Below are experts of layer 3 (counted from 0) of a mixture-of-experts language model. Rows are named router (the router's row for the expert), gate (a neuron's input weights, with its number), up (a neuron's input weights, with its number) and show model dimensions 160-319. Each number is 50 + 15 x the weight over its row's rms, rounded and kept within 0 to 99.
Before each expert's rows: "mostly gets" lists some tokens that are sent to it at least half of the time. This comes from a sample of Wikipedia text that the model never trained on.

# expert 1
mostly gets: " as", " and", " of", " was", " is", " on"
router:40 40 69 29 55 43 19 57 73 41 44 57 73 52 55 35 54 42 48 64 44 36 55 39 53 35 25 55 63 76 39 51 45 46 61 55 38 42 26 38 66 68 63 79 33 67 58 71 39 63 48 63 52 29 70 24 47 39 42 58 49 22 69 52 32 37 74 37 23 32 70 63 35 64 36 43 80 68 67 34 46 32 45 36 65 55 27 39 62 52 48 57 73 37 45 58 21 50 45 40 35 66 43 57 33 34 38 71 45 33 40 47 83 51 47 45 54 27 42 72 29 43 60 49 46 46 50 27 42 48 69 76 57 19 58 65 37 64 65 32 69 39 64 46 62 57 82 28 19 42 38 70 33 48 40 24 35 88 58 43
gate0:54 55 43 51 27 37 19 70 64 43 59 65 71 44 44 50 62 56 44 65 71 69 50 56 62 70 48 19 47 72 64 69 56 19 31 41 54 49 33 58 19 34 31 40 70 54 32 29 56 89 61 42 57 36 45 44 40 44 52 33 75 54 65 56 48 64 26 70 75 55 43 51 33 76 74 60 53 27 48 29 41 41 35 53 46 44 74 38 41 40 51 43 49 42 60 45 47 57 55 60 49 69 50 37 68 54 48 37 60 20 71 45 43 73 74 31 21 45 53 36 65 56 34 28 66 39 37 62 48 37 34 32 61 52 60 76 45 62 65 50 46 54 19 52 60 46 63 63 53 29 71 61 28 16 67 50 66 33 66 53
up0:52 33 63 65 67 46 81 38 39 58 54 44 42 76 72 69 41 66 45 58 58 66 44 43 38 88 50 37 32 55 52 54 44 16 29 32 44 62 48 68 47 32 55 43 75 58 54 37 58 55 65 40 47 20 35 20 27 56 64 25 44 72 41 49 27 42 62 64 43 57 24 47 37 40 47 47 41 31 44 33 60 61 40 74 40 37 54 44 52 49 81 46 73 42 67 52 47 38 84 41 57 60 57 51 40 49 33 55 57 42 20 64 49 47 56 41 51 35 54 59 60 54 53 48 42 45 41 41 65 32 58 57 63 49 60 80 48 49 47 25 11 37 55 39 52 59 54 29 62 73 27 60 51 31 36 68 60 48 39 49

# expert 11
mostly gets: " Tom", " You", "ü", "ja", " Votes", " Mark"
router:59 57 44 57 28 72 66 39 31 55 23 68 62 27 68 54 38 48 33 82 51 41 39 68 60 24 49 49 52 50 30 41 36 58 62 73 44 61 30 35 45 54 66 27 44 63 45 66 38 58 47 51 64 48 60 69 63 60 47 61 58 64 79 54 24 53 40 48 63 42 56 61 52 58 55 74 33 90 44 62 66 60 59 56 41 55 68 41 36 41 21 47 24 40 33 51 67 36 40 71 67 30 60 34 62 60 67 42 53 73 57 54 55 87 38 63 46 53 72 42 48 50 50 37 28 25 47 60 52 61 61 50 28 74 64 48 81 45 52 33 65 72 65 51 57 18 30 30 53 42 71 51 72 70 19 37 49 13 52 51
gate0:51 49 67 63 72 56 23 73 64 48 61 80 47 32 61 32 51 55 59 32 64 38 50 80 69 78 58 53 50 45 14 50 61 40 27 28 47 42 24 24 43 43 52 26 62 63 37 53 60 52 55 52 42 58 78 47 47 18 58 76 57 75 38 69 74 31 42 56 84 16 46 24 45 22 37 55 47 53 35 42 67 23 38 48 44 46 39 34 58 57 63 79 47 48 58 67 54 39 70 66 49 48 42 53 44 80 48 35 51 36 31 66 26 83 58 44 70 74 50 29 60 45 28 69 73 54 41 47 37 46 62 61 80 74 47 55 68 42 35 64 17 51 55 79 72 53 38 53 67 63 46 30 44 27 52 68 48 55 59 62
up0:84 43 34 52 47 23 40 52 64 70 45 56 53 53 61 61 54 53 65 64 68 31 35 18 42 67 42 47 60 64 66 57 34 39 42 33 84 46 69 48 50 73 29 50 41 42 68 51 23 44 42 46 59 33 60 44 44 47 39 64 57 69 36 17 28 48 51 36 44 46 46 48 47 34 65 32 52 60 61 65 40 24 48 63 39 57 67 40 61 35 20 36 49 40 31 54 62 48 42 61 72 55 43 42 51 58 37 37 30 72 31 55 40 64 66 24 94 51 49 23 48 56 67 42 68 67 43 74 63 30 55 79 65 59 78 34 61 61 83 25 57 56 70 49 44 61 44 17 32 29 32 99 60 58 62 28 36 46 66 68

# expert 8
mostly gets: " John", "ah", " William", "ham", " David", " James"
router:63 74 39 38 15 45 69 39 39 56 63 67 37 45 66 53 47 31 27 36 70 47 58 71 64 53 51 62 46 28 69 74 36 38 40 67 43 51 59 47 32 57 60 12 47 42 47 27 67 37 57 43 62 54 54 57 58 55 52 46 65 99 65 53 52 44 50 53 74 66 44 42 48 36 44 29 32 72 27 29 54 61 54 55 37 74 74 45 32 33 26 56 23 34 31 48 57 44 45 71 64 49 70 57 66 37 52 42 64 67 58 42 53 51 29 63 65 76 59 60 68 65 56 38 30 45 70 41 35 32 33 45 30 65 35 53 45 31 52 44 65 45 59 56 45 45 35 23 56 72 84 39 62 84 14 51 41 34 51 32
gate0:61 43 37 86 18 48 37 63 74 30 11 74 63 53 46 47 34 78 35 31 40 51 33 68 29 44 34 45 17 31 60 68 78 57 46 43 19 56 54 49 44 75 55 33 44 34 50 49 45 18 63 45 56 42 49 50 30 48 63 51 59 59 43 37 39 42 54 38 57 58 52 44 50 21 43 38 55 61 48 66 35 63 68 62 49 53 43 73 41 29 48 46 29 59 44 17 34 84 35 83 47 66 16 83 64 51 42 51 58 43 63 50 31 35 54 50 47 83 26 69 57 43 60 52 62 54 32 49 55 35 43 71 42 47 32 22 56 67 45 63 36 26 72 65 46 55 65 68 74 46 69 60 55 60 67 50 54 44 38 56
up0:80 61 58 56 46 43 44 43 60 55 25 53 43 82 76 52 65 65 46 50 51 42 56 47 38 60 47 31 44 54 63 00 53 20 25 69 46 52 42 41 26 39 33 63 65 63 29 52 63 54 47 34 19 39 30 47 38 57 52 52 59 75 50 58 73 65 55 39 51 48 54 41 37 45 60 48 57 60 67 25 31 69 85 69 53 56 74 51 36 44 77 30 69 33 64 37 46 26 43 62 22 73 55 43 67 64 67 64 35 58 68 45 66 30 75 41 59 80 47 58 66 56 35 44 38 52 40 40 50 77 67 25 49 34 46 59 50 61 61 46 54 33 80 49 44 60 47 42 48 49 61 63 43 80 67 60 53 14 69 58